{"n_layer": 9, "d_model": 128, "n_experts": 32, "experts_per_token": 3, "d_expert": 96, "d_shared_expert": 0, "activation": "swiglu", "moe_layers": [0, 1, 2, 3, 4, 5, 6, 7, 8], "router_score": "sigmoid", "normalize_top_k": false, "routed_scale": 1.15, "balance_loss": 0.000148, "balance_bias": true, "router_cosine_scale": 10.0, "n_groups": 4, "groups_per_token": 3, "init_std_router": 0.0369, "lr_router": 0.000919, "n_head": 4, "n_kv_head": 4, "head_dim": 32, "vocab_size": 4172, "norm": "layernorm", "norm_place": "out", "norm_eps": 1e-05, "positions": "rope", "rope_base": 7730.0, "rope_fraction": 1.0, "qk_norm": true, "attn_scale": 0.177, "tie_embeddings": false, "parallel_block": false, "init": "normal", "init_std_qkv": 0.0395, "init_std_o": 0.0093, "init_std_up": 0.0395, "init_std_down": 0.00588, "init_out_by_depth": true, "optimizer": "adamw", "lr": 0.0059, "beta1": 0.9, "beta2": 0.99, "weight_decay": 0.036, "lr_head": 0.0131, "warmup_steps": 235, "schedule": "wsd", "decay_fraction": 0.687, "decay_shape": "linear", "final_lr_fraction": 0.1, "batch_tokens": 131072, "seq_len": 768, "doc_mask": true, "z_loss": 0.0001, "train_tokens": 817500000, "steps": 6238, "dataset": "wikipedia_en"}
Below are experts of layer 3 (counted from 0) of a mixture-of-experts language model. Rows are named router (the router's row for the expert), gate (a neuron's input weights, with its number), up (a neuron's input weights, with its number), down (a neuron's output weights, with its number) and show model dimensions 0-127. Each number is 50 + 15 x the weight over its row's rms, rounded and kept within 0 to 99.
Before each expert's rows: "gets" lists some tokens that make up at least twice as much of what it gets as of all text; "comes before" lists some tokens at least twice as common just after its tokens as in all text. This comes from a sample of Wikipedia text that the model never trained on. Tokens count by the router's weight.

# expert 0
gets: "\n", "| ", "; ", ") ", "|", " "
comes before: "| ", "- ", "|", "(", "–", "1"
router:29 89 55 48 62 42 61 48 48 44 52 25 52 51 38 50 50 69 70 66 30 56 47 43 44 80 46 48 21 35 62 43 75 59 65 68 64 41 67 64 44 53 54 63 57 38 42 63 64 62 38 61 48 42 48 47 46 48 47 61 37 22 51 42 61 54 58 49 33 49 60 59 58 65 39 72 51 76 33 65 68 53 51 69 55 45 53 52 47 48 00 29 29 47 47 52 29 45 41 42 45 29 43 11 53 49 56 64 55 21 54 51 50 57 35 68 43 46 64 43 60 46 44 54 40 44 60 57
gate0:34 81 41 54 58 77 46 55 50 56 19 29 37 30 43 46 32 62 71 66 25 43 46 41 33 61 42 42 49 56 73 57 63 38 17 66 47 51 46 67 57 52 72 34 50 44 57 58 57 60 51 43 21 29 43 46 68 40 45 61 55 22 98 50 58 64 63 43 24 43 47 31 64 39 67 40 44 51 64 54 72 80 36 55 45 39 62 47 64 36 30 53 60 56 47 64 56 81 29 48 40 51 53 22 60 53 67 40 49 38 34 34 64 66 55 36 37 45 43 44 20 62 56 88 53 52 65 75
up0:43 74 56 52 66 38 41 48 61 57 57 28 63 76 30 51 62 71 64 67 55 40 42 54 15 54 56 56 36 68 42 52 49 44 75 58 15 54 44 54 36 53 34 79 68 35 47 36 72 64 41 38 51 33 29 58 46 40 37 29 35 46 54 31 38 54 75 73 50 42 76 42 40 32 56 65 60 50 66 84 49 40 58 32 60 18 22 66 57 55 48 33 30 38 33 55 41 28 56 48 63 53 54 45 42 72 72 44 47 46 31 70 52 26 67 75 46 60 49 66 37 50 50 33 36 18 77 60
down0:60 86 73 54 54 42 41 45 37 64 66 48 52 56 45 25 45 56 65 60 42 50 52 30 49 75 53 62 55 57 41 10 54 57 61 54 42 58 55 47 31 52 45 65 48 46 46 59 55 39 43 64 33 49 58 55 62 47 59 80 60 40 47 44 70 55 36 33 85 58 59 42 70 63 68 38 32 43 32 23 64 62 33 68 15 29 29 43 31 50 45 54 60 75 11 18 31 48 31 31 68 28 67 61 35 57 62 65 33 45 50 46 51 51 45 58 65 59 44 90 42 61 52 49 65 20 28 64
gate1:53 64 76 57 72 50 48 72 22 26 51 52 56 42 49 49 46 32 53 54 63 89 67 68 40 65 50 37 53 27 52 32 56 43 67 59 80 49 59 65 52 45 53 52 53 38 42 65 34 44 38 55 33 68 63 49 28 49 66 28 89 25 61 50 45 77 39 54 50 45 23 55 48 63 37 51 15 58 39 46 24 28 51 67 49 51 51 33 52 56 22 44 64 30 50 56 43 59 29 48 41 36 46 30 31 32 50 34 53 28 64 92 50 46 13 21 45 63 51 45 34 47 47 54 45 49 66 34
up1:62 54 37 41 56 61 66 70 59 42 38 70 54 43 63 47 53 42 53 51 32 68 54 62 34 48 51 78 49 49 55 90 39 46 67 41 81 50 67 61 36 69 60 33 82 47 45 56 52 37 56 46 59 57 59 69 30 49 36 35 56 38 48 82 33 46 57 44 64 13 53 67 41 51 58 11 51 87 40 51 65 30 47 77 62 55 61 52 29 67 69 64 38 52 12 12 63 57 35 38 60 40 51 34 50 58 43 51 48 57 61 69 45 51 24 28 37 32 46 31 64 56 43 65 78 49 49 49
down1:56 63 56 64 44 68 34 45 24 33 45 51 42 69 49 75 52 50 54 53 60 54 41 48 54 28 53 57 56 32 38 92 40 79 47 43 53 20 52 36 44 64 44 41 49 56 59 23 26 56 57 35 52 42 34 51 55 36 45 42 63 60 51 34 58 79 02 63 46 26 48 79 37 21 53 55 39 56 42 57 31 19 24 61 44 49 76 41 70 68 65 61 51 57 47 38 51 47 17 19 36 66 46 60 51 68 53 53 38 83 54 61 60 53 67 42 54 58 54 51 41 65 75 69 66 67 45 45

# expert 18
gets: "\n", "0 ", "1 ", "- ", "z", "ter"
comes before: "| ", "- ", ": ", "|", "; ", "|---|---|---|---"
router:00 76 58 63 61 46 47 60 66 56 51 37 71 50 40 44 47 58 57 70 27 37 63 56 33 62 34 41 31 78 49 49 38 44 48 36 58 62 54 68 58 67 65 63 51 31 41 59 59 54 52 62 81 40 43 45 58 51 50 45 82 59 47 33 54 76 73 59 33 60 78 36 48 45 45 53 57 55 65 53 57 37 59 63 54 44 42 35 55 50 00 53 38 70 30 55 21 54 58 33 44 45 42 33 38 52 61 58 61 49 57 64 59 69 40 58 58 60 29 32 49 33 47 59 22 46 51 63
gate1:45 62 65 44 48 64 48 34 57 57 29 60 84 34 11 34 33 36 37 58 33 49 84 63 49 48 57 39 42 70 61 69 44 40 40 68 50 48 77 54 32 54 57 39 49 21 47 64 55 15 49 52 68 62 28 11 42 63 58 66 58 47 54 54 42 35 67 81 57 57 55 49 33 13 72 53 38 40 46 85 29 55 68 63 43 48 52 53 30 57 42 18 41 66 40 45 67 49 47 37 37 37 30 36 39 46 59 65 45 54 53 67 55 80 42 31 48 57 52 27 62 67 58 60 44 52 61 59
up1:35 48 65 33 36 34 47 57 24 77 38 43 47 29 15 54 51 53 61 42 54 72 51 64 62 49 34 79 59 55 80 59 48 00 59 44 47 69 36 44 71 39 59 78 07 51 50 70 66 55 77 73 51 64 46 50 36 49 38 65 43 65 54 54 61 72 66 56 53 48 45 90 67 52 67 58 51 58 36 47 50 21 50 53 51 49 57 26 55 59 30 55 48 36 46 45 50 44 31 60 40 57 43 42 39 27 76 49 54 70 27 50 52 65 39 50 54 77 51 79 45 57 53 46 39 49 64 64
down1:53 42 19 76 46 52 71 65 72 54 38 23 39 24 53 65 53 52 36 29 65 44 45 61 47 59 67 52 74 55 29 56 50 35 31 85 35 52 29 55 51 50 48 31 75 49 29 36 36 54 66 65 38 64 47 47 42 59 58 49 62 34 43 65 36 35 50 44 88 58 62 36 88 64 54 48 45 55 33 73 64 40 32 43 51 45 51 58 63 19 40 51 65 35 81 54 38 49 25 52 55 53 50 41 70 61 41 44 49 55 55 76 55 64 16 68 43 56 28 67 38 28 46 66 25 29 60 67
gate2:42 60 58 50 40 23 58 46 83 46 37 58 56 39 19 18 68 60 36 37 41 63 44 45 63 54 58 38 38 36 29 59 67 44 46 57 48 54 51 33 27 62 68 48 47 42 53 60 61 59 56 60 87 43 42 44 41 81 42 87 46 53 30 56 54 45 50 37 43 81 63 57 36 51 64 47 69 60 73 02 68 55 48 60 68 57 39 62 49 22 39 29 57 58 62 77 47 55 61 31 49 62 37 29 35 66 42 32 79 58 45 75 34 38 42 39 60 36 52 28 53 39 37 75 63 49 31 67
up2:45 42 87 61 65 21 48 53 68 41 28 49 60 53 37 48 43 38 59 47 48 41 61 50 41 52 59 69 18 30 58 42 50 31 57 39 43 66 56 44 50 43 62 50 58 39 57 65 52 62 46 39 74 42 52 57 34 40 49 39 24 49 59 26 48 68 55 48 17 63 33 30 34 60 51 40 61 56 74 46 52 47 43 28 77 72 52 47 43 08 38 39 66 42 26 56 36 48 48 51 84 63 22 47 95 30 61 36 46 48 65 23 37 53 65 54 79 39 60 56 70 46 57 40 83 53 57 26
down2:61 55 51 74 66 45 18 43 29 62 65 33 54 56 50 62 19 50 44 48 54 40 37 57 55 45 38 56 72 43 54 44 42 27 44 47 62 58 56 39 44 53 59 57 56 55 32 26 64 65 34 66 37 77 94 32 59 78 60 56 71 35 44 60 68 42 54 45 78 25 83 47 52 50 19 41 48 58 75 19 50 14 83 68 39 38 54 41 43 39 38 59 46 46 35 42 47 31 49 32 52 38 53 58 33 47 39 23 71 37 42 35 78 84 59 39 52 61 57 48 62 49 41 43 52 40 53 62

# expert 17
gets: "8 ", "5 ", "er", "9 ", "2 ", "3 "
comes before: "| ", "|", ", ", ") ", "% ", "("
router:30 73 57 64 75 44 39 38 53 27 52 39 47 38 49 36 58 48 65 63 50 60 53 45 40 69 47 38 32 56 46 51 51 67 78 44 54 30 68 77 44 53 26 64 43 42 41 43 83 61 47 50 59 55 53 50 53 54 53 18 58 50 56 43 55 75 47 61 39 45 71 17 43 58 60 55 33 77 43 44 55 29 59 50 41 41 36 41 34 44 00 52 67 68 54 52 51 34 71 68 77 23 39 34 73 57 35 38 50 64 48 51 67 44 43 50 64 44 32 58 58 41 15 47 44 50 32 63
gate52:30 62 62 71 57 69 47 79 29 12 53 31 61 32 66 61 16 41 48 53 71 81 38 32 20 74 46 49 49 61 52 41 68 57 48 37 60 43 76 65 47 66 57 69 56 40 50 31 77 57 63 53 37 40 59 80 65 51 40 28 76 50 76 62 62 51 49 79 54 55 59 65 44 35 61 62 52 48 64 41 60 52 68 41 24 54 59 66 57 49 51 31 34 84 34 55 51 47 28 60 56 35 44 38 64 81 46 49 40 59 41 47 34 33 35 58 27 48 42 26 59 69 37 50 38 59 44 64
up52:37 46 47 55 89 56 56 77 38 45 59 34 64 54 27 42 40 65 63 51 71 74 40 51 46 65 34 43 46 38 74 51 34 38 55 37 17 38 45 43 58 66 39 29 35 61 56 50 58 54 44 29 59 51 55 37 88 42 47 46 71 56 40 50 72 37 39 60 60 53 35 54 74 33 56 42 60 25 47 26 32 68 27 32 51 65 77 40 27 61 48 53 34 61 72 38 59 55 79 47 42 68 49 26 54 27 70 44 49 52 64 24 64 51 66 42 62 24 55 22 57 54 52 54 15 31 26 54
down52:57 75 42 49 37 19 56 31 31 48 77 53 54 26 33 32 43 29 48 36 65 54 52 46 64 54 37 38 41 44 29 83 37 36 42 77 48 42 67 56 48 62 82 44 35 47 41 55 34 48 49 15 34 33 38 48 25 63 43 55 48 44 70 43 34 72 42 54 81 53 34 47 47 53 80 42 46 70 58 65 54 28 68 57 33 65 35 66 63 45 57 54 36 51 63 63 26 47 90 50 58 56 48 47 61 82 64 47 53 15 30 69 66 44 66 35 59 50 34 57 58 46 67 40 72 59 50 69
gate53:49 42 69 56 45 44 59 10 26 15 49 33 41 48 45 24 89 46 57 56 60 73 38 36 56 87 61 25 44 37 66 46 66 56 66 72 66 56 55 63 38 55 54 39 63 32 14 61 53 70 50 36 46 56 59 58 45 25 45 21 32 36 67 31 22 64 54 57 57 22 54 70 50 27 44 42 48 82 68 43 37 52 15 69 51 54 70 42 67 54 40 89 40 45 45 44 62 53 74 50 66 45 44 51 46 42 63 44 56 45 67 56 45 35 47 61 56 34 50 50 48 51 43 55 55 43 43 56
up53:59 59 50 64 32 69 39 82 30 56 86 74 52 39 82 59 36 52 63 46 43 63 52 36 66 68 54 54 48 50 67 29 73 51 19 27 42 35 70 50 31 65 37 57 45 55 79 32 21 73 59 63 61 60 52 54 63 70 44 44 42 51 39 51 57 26 59 27 42 47 39 74 38 49 60 25 21 43 44 47 53 59 34 29 22 73 38 55 42 38 47 42 37 52 49 25 65 52 45 48 60 72 59 53 52 89 48 74 86 33 57 40 54 55 27 50 45 34 40 63 59 43 48 62 41 62 53 61
down53:62 55 22 80 42 73 54 50 46 08 56 43 37 60 71 61 64 64 54 56 65 62 76 46 37 38 36 39 44 38 74 47 53 77 54 40 44 49 69 34 41 44 44 49 31 55 31 73 66 52 66 35 57 38 77 70 43 49 29 20 32 55 51 64 59 57 72 37 45 48 29 46 61 40 52 50 19 36 65 42 31 41 46 52 53 43 73 65 64 50 52 23 60 69 75 26 42 60 40 62 52 64 67 38 29 24 25 60 48 46 52 42 60 49 43 42 22 32 75 76 62 43 61 42 29 59 71 44